config.toml
experts_per_token = 2
activation = "bilinear"
router_score = "sigmoid"
normalize_top_k = true
routed_scale = 1.0
balance_loss = 0.00209
balance_bias = true
vocab_size = 16384
norm_eps = 1e-06
tie_embeddings = false
optimizer = "soap_variant"
beta2 = 0.99
steps = 3293
dataset = "wikipedia_en"
Below are experts of layer 3 (counted from 0) of a mixture-of-experts language model. Rows are named router (the router's row for the expert), gate (a neuron's input weights, with its number), up (a neuron's input weights, with its number) and show model dimensions 0-95. Each number is 50 + 12 x the weight over its row's rms, rounded and kept within 0 to 99.
After each expert's rows: a language model's description of what the expert responds to; "gets" lists some tokens that make up at least twice as much of what it gets as of all text. This comes from a sample of Wikipedia text that the model never trained on. Tokens count by the router's weight.

# expert 53
router:48 54 69 49 56 55 55 31 42 27 44 49 52 42 35 46 52 68 36 60 52 61 55 73 41 81 32 43 79 40 45 55 52 52 42 35 55 55 38 33 44 69 53 29 40 43 49 51 68 47 70 51 53 68 48 69 50 86 43 46 54 35 56 53 43 39 56 34 49 57 23 53 46 51 39 52 42 67 45 42 45 48 57 44 52 58 54 48 52 41 41 70 38 67 67 63
gate7:49 37 51 66 43 53 43 67 55 53 31 37 67 40 55 51 65 51 64 49 41 57 39 63 51 56 24 55 38 61 46 60 75 70 41 42 46 35 31 32 33 44 50 54 42 75 56 50 78 45 68 29 25 46 43 62 61 46 56 47 44 52 52 69 45 35 48 49 58 54 54 71 50 45 58 50 37 57 63 46 59 52 58 40 55 45 41 32 12 43 62 41 41 46 60 58
up7:32 66 50 37 65 41 39 48 45 47 42 57 63 29 38 60 48 46 53 42 77 48 70 55 58 44 64 36 59 31 44 41 40 39 62 38 45 55 69 39 64 49 48 71 37 30 48 45 46 45 65 71 61 58 31 45 29 44 53 48 60 43 35 28 43 74 61 52 36 67 54 59 54 47 58 72 56 42 30 37 52 38 47 54 28 50 60 76 61 59 52 57 64 56 46 49
gate8:51 51 54 34 64 38 44 40 50 55 39 24 46 61 53 51 63 72 76 25 49 52 73 69 39 48 53 59 55 41 42 49 51 39 57 78 61 59 45 53 59 61 52 44 45 69 39 52 62 66 65 58 51 49 54 40 71 47 50 55 42 39 43 38 49 59 73 44 47 54 56 18 31 16 49 66 60 54 63 55 53 48 57 42 51 47 71 42 54 39 31 52 62 41 40 62
up8:49 37 76 59 66 45 50 38 41 49 40 47 69 51 28 50 48 64 62 56 73 45 49 63 54 33 47 64 57 40 57 45 64 50 40 50 51 59 41 49 58 59 55 50 60 32 34 68 46 66 60 55 46 37 44 28 60 26 48 48 38 52 48 82 55 51 72 46 55 45 36 65 43 45 49 23 48 59 45 33 57 27 42 54 53 47 68 23 65 29 36 51 50 43 36 50
gate9:52 45 51 62 51 56 47 48 36 47 41 50 44 51 40 41 51 49 48 60 71 33 63 49 64 35 61 65 34 51 34 52 50 51 40 27 55 49 58 58 70 49 63 48 61 51 56 53 62 61 48 52 24 50 59 07 61 48 39 49 40 36 57 59 33 51 44 49 50 38 46 49 57 54 50 36 45 46 40 43 47 55 56 20 47 81 39 66 61 31 78 42 81 42 41 51
up9:47 66 36 32 48 41 68 37 62 68 50 52 51 53 73 41 56 66 39 37 35 50 36 49 59 71 40 41 54 45 54 56 49 52 60 59 51 58 64 37 15 54 53 56 48 58 62 49 35 27 44 51 71 54 52 80 33 31 58 60 45 69 42 62 70 62 45 45 47 79 60 58 49 43 51 64 61 50 40 50 58 55 48 62 51 28 45 48 34 50 32 57 36 47 67 45
Digits inside years and numbers, especially third digits of years after 19 or 20, such as 1987, 2004, 1998.
gets: "9", "0", "8", "1", "2", "7"

# expert 55
router:70 40 43 72 55 67 62 32 58 54 48 60 65 46 42 44 59 53 56 48 70 60 52 65 33 60 40 59 60 43 54 69 62 23 43 48 50 74 42 50 46 58 36 47 36 44 56 42 47 56 64 48 41 61 58 48 53 56 68 65 35 68 63 66 20 57 67 41 36 56 36 76 40 35 52 53 42 60 41 69 59 35 31 44 47 61 32 66 47 55 30 57 50 55 50 53
gate0:39 65 72 38 59 55 58 54 59 58 47 57 28 55 71 58 23 66 50 62 39 72 41 47 42 58 53 80 42 34 41 61 42 51 64 49 25 48 38 52 40 61 66 40 51 37 61 58 39 55 59 51 65 57 38 40 35 42 55 44 52 32 33 46 55 61 55 49 52 46 21 63 47 46 47 53 57 45 67 53 49 20 67 55 65 43 45 33 54 47 58 60 64 39 31 49
up0:53 53 53 31 34 45 51 51 43 56 51 63 55 48 39 72 49 52 56 32 43 46 48 45 38 52 59 32 56 38 33 65 28 45 52 36 63 60 61 45 52 50 53 51 48 58 40 41 55 64 61 38 43 63 33 35 51 47 46 63 41 53 49 47 47 38 44 55 47 56 69 61 28 54 69 33 38 37 25 33 65 35 82 65 54 53 21 72 74 49 44 57 48 71 64 68
gate1:26 59 57 68 49 65 33 54 50 40 45 63 58 55 66 58 21 51 41 38 72 62 51 41 48 40 29 39 56 64 55 37 65 56 60 57 39 43 53 44 51 58 35 43 27 78 36 44 63 46 47 35 59 53 50 34 43 46 58 55 41 60 33 52 71 41 60 57 50 55 59 62 57 33 48 44 51 43 46 60 31 49 73 54 65 58 68 40 77 69 62 54 68 53 60 45
up1:52 57 73 45 64 52 54 49 35 54 49 28 69 65 47 51 45 60 45 57 61 57 49 49 62 55 39 65 55 53 52 30 58 56 47 60 53 55 27 57 71 53 41 45 40 44 44 50 32 45 30 56 59 63 57 52 71 53 45 64 28 36 69 63 71 54 39 61 73 56 55 33 46 48 43 43 25 52 44 38 60 27 57 62 53 63 62 49 48 51 58 93 43 43 65 49
gate2:44 41 50 59 54 28 53 58 58 38 45 40 66 50 48 36 49 57 57 30 27 66 45 57 41 70 67 35 38 44 66 45 55 73 50 47 39 48 58 43 60 46 65 38 56 55 40 32 44 35 64 41 72 56 48 54 63 59 36 56 69 40 33 57 62 51 58 38 35 34 67 58 18 56 56 43 71 42 52 29 61 38 72 37 50 46 68 52 56 52 53 55 71 53 37 57
up2:59 43 53 77 58 63 37 58 37 55 50 32 34 33 28 62 65 47 33 56 55 23 25 50 53 37 51 48 68 49 42 58 25 52 52 34 33 53 50 46 52 65 44 49 41 53 45 41 55 56 56 66 45 48 42 58 58 46 82 44 42 28 47 51 64 58 64 37 49 53 85 65 60 63 51 49 35 38 67 52 48 44 32 57 45 58 56 37 63 32 41 46 55 44 60 55
Heading markers == and === opening sections like Education or Legacy, plus sentence-final periods, closing quotes and paragraph breaks.
gets: "==", ".\n\n", ".", "===", "|", " of"

# expert 57
router:69 43 59 60 56 66 57 58 47 54 47 64 65 55 32 59 37 46 59 39 40 58 34 45 40 90 37 48 54 48 68 54 75 24 25 44 71 53 23 50 61 52 47 41 46 74 57 39 49 58 50 40 53 45 57 53 47 69 72 46 40 34 64 61 42 57 42 45 34 30 44 60 39 56 47 47 50 48 54 63 47 37 45 45 44 60 57 56 52 72 32 56 59 56 43 49
gate7:42 46 37 44 43 51 44 59 45 47 54 34 73 34 36 39 40 60 54 69 41 51 42 47 62 72 52 21 45 33 57 42 47 32 66 48 66 40 48 51 63 54 60 21 55 63 71 45 52 35 59 43 53 56 39 83 26 64 25 37 40 51 62 56 49 65 46 66 55 47 72 54 54 60 28 52 39 55 43 55 45 45 49 46 49 59 52 38 58 65 63 55 32 54 58 57
up7:54 48 66 63 53 47 70 67 58 61 52 50 20 66 71 34 85 49 48 38 47 43 37 48 49 32 72 52 73 73 43 51 53 52 46 57 46 41 71 46 45 42 53 54 46 58 34 46 58 56 56 40 59 42 59 51 60 31 55 37 36 55 40 55 69 67 64 35 51 46 27 75 54 52 48 51 57 33 59 44 50 70 49 56 33 40 46 43 53 28 39 45 53 45 39 37
gate8:63 32 50 43 53 60 28 34 60 42 56 42 37 30 71 62 52 50 68 54 61 49 32 43 36 31 53 32 47 57 42 36 49 52 31 54 71 46 48 50 78 29 48 70 37 44 36 52 41 45 53 60 61 48 34 75 42 27 50 54 42 60 38 58 54 53 45 40 61 59 60 63 33 62 29 57 48 47 40 56 31 59 34 55 48 65 65 59 64 64 66 55 51 46 66 45
up8:35 58 73 54 56 49 28 41 54 41 56 46 34 72 43 29 69 58 35 38 55 49 62 55 24 21 67 59 51 58 49 58 41 40 12 25 60 30 58 72 37 42 44 46 39 52 47 50 44 53 60 63 43 44 35 44 61 50 48 46 49 27 48 44 45 64 51 63 50 50 51 39 53 35 46 58 71 48 62 48 34 44 73 38 55 54 45 37 54 46 48 54 57 42 45 47
gate9:39 55 53 60 37 52 66 62 38 67 39 67 41 60 50 50 41 60 30 49 40 67 66 36 41 64 66 62 36 52 41 49 39 37 47 52 46 79 75 41 20 66 55 49 57 46 32 54 49 70 38 39 55 42 48 40 45 40 61 50 64 57 55 46 26 68 61 50 48 65 36 36 54 44 70 54 56 62 42 52 53 68 69 37 72 52 45 59 61 34 62 39 47 63 42 56
up9:43 44 62 61 43 35 50 59 74 50 49 33 55 60 27 64 61 65 77 51 48 65 63 31 41 47 42 48 35 49 74 33 61 51 55 53 26 46 45 40 57 52 58 72 51 50 40 43 37 43 51 45 54 71 62 53 32 49 60 69 50 37 62 61 59 69 48 58 32 73 54 47 49 25 57 45 41 47 58 38 38 45 54 42 43 30 68 62 37 57 33 56 43 63 64 58
First digit of a number after a space or parenthesis, e.g. 59 times, 2014, 35%, plus spelled numbers like eight, nine.
gets: "2", "3", "4", "5", "6", "7"

# expert 7
router:58 55 62 69 63 45 60 39 47 50 52 64 61 43 43 33 56 78 40 50 57 50 49 51 51 93 39 45 45 44 57 56 50 33 49 48 42 53 35 40 60 55 56 52 38 64 43 30 45 47 56 48 52 45 63 46 34 63 64 46 58 50 45 69 48 49 51 47 37 32 45 79 54 58 44 35 53 68 59 66 44 25 57 52 55 65 24 77 48 49 24 72 51 59 51 49
gate0:60 61 51 68 53 35 43 63 43 35 76 31 56 54 55 44 42 39 40 41 47 67 50 39 61 10 35 47 46 60 41 51 49 66 44 59 37 51 57 41 31 70 38 53 35 42 35 46 33 56 40 33 44 66 44 39 65 64 54 56 69 63 53 48 38 63 57 54 36 35 43 48 36 36 41 52 47 37 61 61 73 28 49 49 64 56 37 40 45 40 48 43 73 38 44 44
up0:44 51 61 60 36 63 45 45 45 53 51 60 49 54 48 58 76 30 40 53 61 45 28 58 37 42 67 38 36 61 58 59 44 57 49 57 56 65 30 60 60 46 69 69 56 70 52 35 66 36 70 47 61 37 50 71 41 49 51 39 34 46 38 44 21 73 32 38 52 51 39 55 52 49 47 78 60 44 47 42 57 64 71 32 44 45 52 38 63 44 42 49 33 59 36 61
gate1:48 40 40 56 62 59 54 38 54 62 58 65 57 40 64 53 46 36 52 31 46 27 68 49 44 21 54 55 39 37 47 32 55 73 66 51 38 54 50 48 50 33 47 31 68 52 66 51 52 38 53 78 47 59 68 37 52 35 54 52 46 54 66 45 38 38 52 54 60 41 59 58 45 59 55 54 33 66 43 43 57 60 42 61 34 49 73 68 67 85 71 62 39 58 46 55
up1:43 63 59 68 61 31 56 51 68 70 40 57 56 70 51 65 50 52 34 66 65 53 63 65 42 62 52 60 37 61 59 59 48 26 39 38 43 46 37 46 57 58 60 52 33 43 33 63 59 54 38 47 54 35 54 50 35 61 69 41 72 28 25 44 55 71 48 51 41 50 56 63 59 53 44 54 43 60 49 61 57 25 76 41 60 61 28 59 54 42 45 42 71 66 54 45
gate2:44 34 69 56 61 30 44 53 54 62 60 64 66 42 37 63 42 57 34 46 46 39 32 48 61 66 43 61 40 50 57 48 41 44 65 53 39 59 30 40 56 56 47 48 59 72 41 65 28 50 50 60 56 29 44 40 30 49 60 70 48 51 42 62 72 60 42 65 38 51 47 86 62 52 37 63 58 49 52 44 69 49 37 36 29 45 54 27 65 61 42 58 41 62 65 49
up2:51 53 58 61 54 51 54 35 49 74 55 63 44 60 32 19 33 42 38 58 34 40 41 79 39 42 51 55 32 59 67 34 31 64 45 40 41 46 32 44 45 42 68 39 37 66 72 48 63 36 53 74 42 40 46 44 46 50 41 40 64 56 50 47 37 53 43 41 51 50 37 66 36 48 28 49 45 68 46 46 61 57 50 29 43 62 54 39 58 74 46 58 46 63 44 66
Digits of years and days in dates, mostly the 9 or 8 after an opening 1, plus month names, as in born 28 October 1931.
gets: "1", "9", "2", " ", "0", "8"

# expert 51
router:48 41 52 60 58 43 69 23 41 28 54 38 48 39 36 42 38 57 44 42 53 37 63 58 51 70 48 59 65 20 81 49 48 38 37 43 48 62 36 66 62 30 50 54 37 51 61 34 50 51 38 33 48 43 52 50 28 54 70 55 36 39 55 71 41 58 65 44 47 37 33 59 40 58 29 39 64 55 52 65 54 57 49 67 42 49 37 51 45 49 26 61 66 51 57 62
gate4:61 37 44 45 64 38 50 38 40 54 58 41 38 44 56 65 41 72 24 56 67 36 54 62 42 52 56 55 46 64 52 40 48 32 54 82 38 38 49 55 45 49 35 34 57 69 54 36 54 66 45 38 48 41 35 49 63 36 78 70 53 48 29 49 29 51 52 62 40 65 46 79 45 42 56 45 68 57 54 44 52 65 35 71 61 44 38 56 48 68 60 52 60 42 44 54
up4:59 36 48 57 51 40 60 39 64 60 55 24 41 56 68 53 55 60 39 45 30 59 49 54 67 33 41 41 50 61 43 64 59 43 57 48 55 46 32 46 67 61 83 80 57 44 13 48 48 54 44 63 49 32 49 39 66 55 61 49 49 49 39 53 26 41 64 42 56 62 70 71 38 38 50 49 45 55 41 52 55 46 49 68 52 39 44 54 55 39 40 47 61 60 22 44
gate5:34 38 34 42 33 60 67 29 72 32 45 43 68 52 47 36 37 55 44 51 51 48 50 45 36 69 49 49 36 59 61 40 39 39 57 61 56 64 62 44 63 46 63 60 67 54 43 43 58 34 57 30 35 48 56 28 26 36 45 38 56 53 52 45 58 43 56 69 44 63 49 61 32 38 32 30 51 59 64 56 46 63 55 55 51 37 59 76 71 60 55 59 34 32 37 42
up5:48 44 55 36 37 44 54 60 54 43 71 48 64 28 63 44 67 62 69 68 32 44 49 56 40 70 40 57 59 70 58 52 50 50 60 44 57 60 47 41 54 65 49 82 57 62 47 50 56 56 26 44 36 36 45 44 48 35 31 56 60 45 42 53 48 32 45 73 49 49 22 49 51 43 53 37 52 61 57 56 65 49 37 56 45 53 42 71 54 44 75 33 48 24 32 36
gate6:54 39 44 68 61 56 36 34 48 31 60 69 63 53 44 55 49 72 31 48 48 48 47 51 26 20 52 43 56 70 46 51 59 55 52 58 64 39 66 76 63 63 45 48 61 25 47 73 62 44 63 35 44 54 44 44 46 38 39 43 46 49 50 49 49 68 34 47 46 74 53 62 44 47 31 40 44 32 51 60 28 63 54 47 39 61 53 47 71 51 57 75 42 65 55 41
up6:45 49 46 63 76 33 25 44 72 63 72 46 59 25 41 72 57 31 51 37 50 44 55 38 50 60 33 37 27 60 49 40 69 37 69 61 38 48 47 56 62 44 48 58 45 38 48 58 37 51 45 63 53 51 59 39 51 45 45 43 61 50 47 57 38 50 51 62 68 47 34 66 38 56 48 48 37 50 21 51 60 51 38 68 49 71 71 28 57 48 37 50 34 54 62 60
Month names after on before a day number, and closing parentheses after numbers or records in tables, e.g. October 23, (13 KO).
gets: ")", "),", ")\n", " May", " October", " September"

# expert 2
router:68 33 70 75 56 67 61 45 62 64 48 44 46 37 62 39 59 62 57 43 67 58 49 46 59 66 33 70 85 49 72 56 50 38 47 27 57 52 49 56 47 61 55 56 44 52 45 60 58 43 51 49 55 49 64 70 56 69 65 59 72 34 48 55 48 40 69 59 38 31 38 71 55 53 60 43 40 41 50 46 46 39 27 70 44 53 62 55 48 54 46 58 56 54 74 49
gate0:55 48 64 52 51 52 58 45 31 37 51 49 59 74 41 49 29 53 63 37 30 24 23 63 31 42 74 45 59 37 28 48 62 37 34 44 61 48 63 48 46 50 67 55 34 40 47 55 51 40 49 59 56 53 70 51 73 32 63 58 36 27 59 41 63 49 55 63 28 46 51 69 43 47 59 57 58 59 45 57 62 66 44 46 37 45 52 60 64 52 53 37 30 49 64 41
up0:53 40 42 33 32 43 47 36 62 46 53 65 31 59 54 47 63 54 54 56 48 68 46 36 79 42 44 54 16 43 60 42 53 50 63 44 43 61 46 79 23 46 55 37 58 33 49 36 61 56 55 42 36 35 41 43 61 57 67 59 48 48 37 49 63 59 49 48 56 33 45 43 25 59 28 55 36 50 51 62 55 50 41 35 54 60 47 50 41 58 41 75 51 58 37 78
gate1:37 35 74 51 44 28 72 43 53 51 76 58 58 56 46 64 29 82 64 58 54 53 51 37 51 70 57 50 48 37 44 34 43 23 67 41 36 62 49 32 67 55 57 49 77 24 45 42 46 42 72 56 49 49 37 62 38 53 66 51 59 63 47 53 46 51 60 56 54 29 54 51 52 54 61 48 46 43 58 30 65 47 46 34 40 40 53 53 48 36 51 55 66 55 42 45
up1:42 65 27 68 27 40 43 39 46 45 38 51 38 47 34 41 75 43 39 41 37 71 49 48 57 64 38 50 53 61 32 47 37 26 51 64 58 56 40 57 45 61 37 61 45 52 57 60 48 53 54 50 61 53 51 46 58 36 69 33 64 56 51 25 52 46 56 52 44 53 49 20 11 47 58 60 39 57 43 53 62 77 56 42 32 57 51 63 42 52 60 40 57 62 51 36
gate2:70 60 36 37 70 48 54 47 59 41 52 45 59 74 31 67 48 43 33 62 26 56 45 47 57 69 73 55 54 54 47 61 62 49 31 61 64 52 48 50 40 31 47 47 49 34 42 63 66 59 38 58 52 48 40 46 54 36 45 54 40 45 34 31 43 38 34 50 49 70 24 62 60 51 33 65 43 39 61 44 40 18 40 63 45 45 58 49 64 36 72 52 65 43 61 59
up2:62 36 75 69 58 51 62 51 61 58 46 29 58 51 45 71 62 48 43 40 62 43 35 46 57 44 43 86 49 62 59 54 46 41 43 44 53 52 45 53 40 48 26 43 33 45 43 44 56 34 47 61 65 51 58 58 89 65 44 50 46 36 55 56 60 52 62 56 51 43 45 61 67 38 46 66 25 41 62 61 53 34 24 53 51 28 61 61 54 68 60 54 54 56 35 47
Prepositions after a noun introducing its complement, mostly of, also by, for, with, against, among, as in boards of, bulk of, season with.
gets: " of", " by", " for", " that", " with", " from"

# expert 46
router:69 40 63 32 48 53 49 50 49 40 53 41 51 48 36 47 39 60 41 49 63 59 62 61 55 69 48 59 60 49 64 57 53 39 31 56 63 67 57 28 57 37 48 61 26 50 50 53 45 35 76 38 54 59 47 65 46 51 47 57 56 37 46 51 37 43 56 49 52 23 46 54 61 50 41 45 57 35 49 72 58 24 36 50 22 73 57 75 61 59 16 61 48 48 43 33
gate0:67 50 48 41 59 34 51 49 50 47 30 43 53 56 65 60 49 42 78 32 42 62 47 53 53 42 25 36 50 48 60 52 49 45 45 56 51 62 35 50 46 39 44 49 76 36 45 60 40 24 50 59 30 57 32 62 43 54 58 47 75 54 54 66 46 70 33 50 25 58 54 69 52 39 31 48 55 59 65 41 51 34 42 50 37 32 34 48 77 48 36 59 48 42 73 64
up0:60 41 58 57 70 47 64 43 70 62 39 33 42 43 39 63 49 44 70 35 53 38 45 56 48 62 45 32 45 54 49 55 45 58 63 56 42 46 38 31 40 59 48 46 47 50 25 54 54 43 82 28 28 53 24 71 49 28 43 39 52 45 58 50 38 64 42 42 37 71 44 54 32 48 39 36 74 62 62 41 67 37 61 45 26 41 36 48 55 49 56 47 41 45 48 55
gate1:56 50 67 47 50 51 68 49 43 38 33 54 51 45 71 47 54 40 60 38 40 52 59 57 58 70 50 41 57 59 52 42 57 55 48 64 51 22 46 63 75 39 35 46 43 43 48 62 60 35 20 43 68 45 57 40 58 40 54 50 36 55 56 51 61 39 66 46 44 34 51 34 46 49 55 15 46 36 53 61 58 53 49 66 56 29 63 25 50 35 53 27 47 30 24 63
up1:66 43 59 51 28 66 52 37 34 66 57 44 55 64 63 69 34 49 55 56 57 59 42 52 39 76 47 65 16 63 67 49 65 37 45 61 68 63 81 63 55 46 49 54 37 39 60 43 57 34 46 65 47 41 51 38 34 42 44 47 44 43 61 43 38 48 51 45 51 41 51 53 60 49 67 39 46 56 49 45 49 45 56 73 37 26 63 47 52 43 33 37 42 33 25 60
gate2:40 62 51 61 71 49 40 52 63 69 61 63 43 72 65 51 55 49 64 61 69 66 64 64 54 48 46 15 42 39 53 35 42 43 65 47 50 58 52 61 55 48 63 60 44 51 53 52 52 27 54 51 52 57 63 66 39 52 46 40 50 47 66 39 46 35 70 33 71 64 56 34 21 44 26 50 43 40 58 65 51 54 41 62 64 44 47 55 36 25 59 51 62 52 36 66
up2:73 76 43 56 39 31 52 56 72 42 55 25 39 37 47 42 60 51 59 62 62 38 42 52 50 50 59 34 39 39 45 57 45 48 57 61 48 77 51 42 63 56 61 50 64 60 61 40 59 49 63 38 42 47 42 58 52 39 50 41 63 34 36 75 41 71 51 55 49 46 59 64 55 52 45 58 37 49 54 29 45 20 65 55 41 29 78 31 47 54 35 58 44 61 64 57
Full stops ending sentences or abbreviations, including ")." and "."", usually followed by a capitalized word like The, He, In.
gets: ".", ").", ".\n\n", ".\n", " \"", "\"."

# expert 9
router:65 68 47 47 31 41 56 42 40 42 68 60 53 54 44 28 48 62 57 39 48 55 64 46 41 73 45 55 56 29 49 52 37 51 42 39 68 57 55 53 60 58 55 47 31 60 63 43 45 57 70 48 54 42 70 48 56 45 55 57 49 69 76 55 48 59 60 42 51 49 00 55 55 63 36 56 48 48 37 54 53 33 44 79 54 52 46 61 41 70 27 57 56 60 57 41
gate3:48 40 68 77 44 60 48 44 62 40 34 62 33 43 42 33 64 34 55 57 41 70 51 72 55 18 56 59 49 63 38 41 42 53 47 51 52 23 45 47 58 58 20 58 26 42 51 34 33 44 69 54 59 30 59 76 44 31 46 41 40 49 46 46 54 41 58 66 48 50 46 47 40 49 48 45 46 49 54 60 38 59 57 50 41 42 61 45 67 61 47 62 55 45 31 32
up3:68 39 59 79 37 60 53 53 66 56 56 56 53 52 37 26 67 41 44 41 40 65 52 62 47 30 46 54 63 61 37 39 45 53 19 44 61 34 54 51 58 60 24 53 23 55 49 50 45 44 56 71 69 46 50 58 55 27 42 54 38 58 49 54 63 56 56 63 25 59 39 59 34 36 54 74 34 46 43 56 48 47 50 42 42 31 40 48 58 52 51 70 58 46 46 33
gate4:56 44 49 52 47 45 60 63 63 48 37 63 50 40 49 48 57 64 60 27 54 49 63 33 41 55 49 51 28 30 48 55 57 63 46 55 66 45 48 36 70 49 51 45 49 31 32 27 47 81 64 40 58 51 69 28 56 42 69 62 65 51 56 47 40 43 51 65 54 56 39 34 61 49 41 23 51 48 31 74 61 34 37 58 40 34 64 61 36 65 48 56 35 47 53 70
up4:57 40 39 49 51 65 39 60 52 52 50 62 48 27 41 64 50 74 45 59 59 49 55 48 32 55 31 59 42 32 48 32 31 43 44 43 65 54 28 37 57 46 50 47 41 44 55 37 41 82 61 22 46 46 73 36 69 20 56 55 66 61 36 58 57 30 53 65 60 48 61 40 58 41 46 42 36 49 28 65 52 52 42 59 60 43 45 62 38 67 53 46 49 56 56 64
gate5:57 48 51 42 30 32 67 34 41 46 65 17 41 67 33 67 37 47 39 56 43 41 56 59 57 40 57 60 46 56 29 67 36 26 40 40 60 51 48 48 44 72 39 39 38 60 41 48 64 58 31 57 25 52 45 39 49 59 61 48 55 60 38 39 53 63 48 55 47 41 45 40 34 59 59 43 42 55 63 58 63 34 68 23 55 60 40 47 55 63 50 40 65 49 61 77
up5:57 50 53 39 41 42 40 40 68 45 37 57 60 48 55 21 75 32 47 37 53 72 55 50 45 32 57 51 67 44 52 52 49 44 37 36 44 44 73 59 59 43 46 63 54 63 45 61 59 64 65 63 59 58 38 48 48 56 46 87 27 64 46 34 27 38 23 36 58 63 52 50 54 54 30 71 40 57 43 55 54 46 50 61 49 45 64 55 51 35 36 34 40 47 52 46
The space token right after a pipe or semicolon in stats tables, before numbers or empty cells, plus header words like Episode, Ref.
gets: " ", " Ref", " Episode", " cycl", " Und", " Nominated"

# expert 23
router:78 39 54 69 45 62 51 35 43 41 43 63 39 61 57 45 50 73 36 40 43 66 64 59 55 73 38 34 56 54 53 58 73 51 26 52 48 51 68 43 60 64 56 66 45 46 43 43 54 52 62 40 47 50 62 44 40 88 75 56 60 45 60 57 42 60 57 56 39 56 45 60 48 68 61 58 50 52 61 64 51 34 49 57 52 74 64 48 55 51 19 52 49 56 67 51
gate4:48 44 39 49 32 69 37 30 77 76 55 55 85 55 56 52 45 66 32 52 66 52 38 68 43 54 53 34 42 34 48 55 48 64 59 57 32 33 44 50 54 46 52 53 28 57 59 63 32 44 46 47 49 48 43 51 58 39 64 52 57 39 52 60 63 55 72 38 37 51 80 52 47 33 37 54 66 59 29 38 33 47 44 47 52 78 57 55 44 52 44 48 41 36 53 49
up4:48 54 55 39 65 39 54 55 38 55 33 41 46 46 46 28 48 39 56 46 53 30 44 40 49 69 44 53 54 35 26 49 18 58 61 42 71 44 47 66 55 31 39 43 62 52 37 76 59 72 45 33 51 63 60 31 24 44 52 52 41 43 68 43 46 39 37 63 67 66 35 70 63 72 52 43 48 40 64 56 58 43 55 51 50 47 38 42 55 62 70 50 44 64 58 51
gate5:43 48 31 50 58 44 50 48 36 46 62 47 66 59 42 41 43 37 39 65 51 53 42 46 35 61 62 43 77 60 55 43 53 69 44 55 49 59 68 39 18 48 73 38 50 57 32 32 56 41 50 62 47 58 64 52 57 46 29 28 21 41 17 30 31 47 47 52 52 46 36 27 47 50 35 56 54 67 46 55 35 53 65 42 59 68 40 54 42 60 53 55 44 53 48 46
up5:54 51 34 55 38 58 46 54 57 37 39 65 50 49 34 48 57 70 45 44 48 61 65 44 55 50 34 42 59 52 09 49 43 54 57 62 69 35 39 52 46 58 48 45 51 37 56 50 48 52 48 59 65 58 46 44 42 41 36 66 61 63 40 64 42 68 43 39 31 59 40 67 49 56 80 53 40 43 22 38 51 45 75 52 24 40 47 57 69 28 48 66 50 64 32 54
gate6:67 68 44 43 37 79 57 49 50 58 58 45 34 48 47 67 60 40 61 61 58 35 37 49 40 43 51 52 34 38 52 47 60 59 69 39 46 80 48 50 51 46 52 29 40 54 44 41 63 51 57 62 69 41 48 35 28 36 25 44 39 46 58 63 50 49 65 58 41 40 15 47 62 53 43 56 39 45 49 34 44 56 70 35 48 38 61 45 32 23 68 48 48 41 52 55
up6:30 51 52 62 77 21 44 51 48 55 44 52 62 36 45 43 53 60 63 35 52 60 58 53 64 50 47 42 52 51 55 55 42 21 44 61 58 41 48 31 43 38 28 59 46 58 39 58 53 34 65 57 40 61 65 39 48 41 70 59 61 53 58 57 57 48 46 21 67 68 85 41 32 58 59 53 50 52 46 51 60 45 44 75 59 48 54 67 61 75 38 38 44 57 45 52
Opening parentheses after names or numbers, en dashes in year ranges, opening quotes, and == heading markers, such as (born, 1860–1865.
gets: " (", "–", " \"", "===", "/", "=="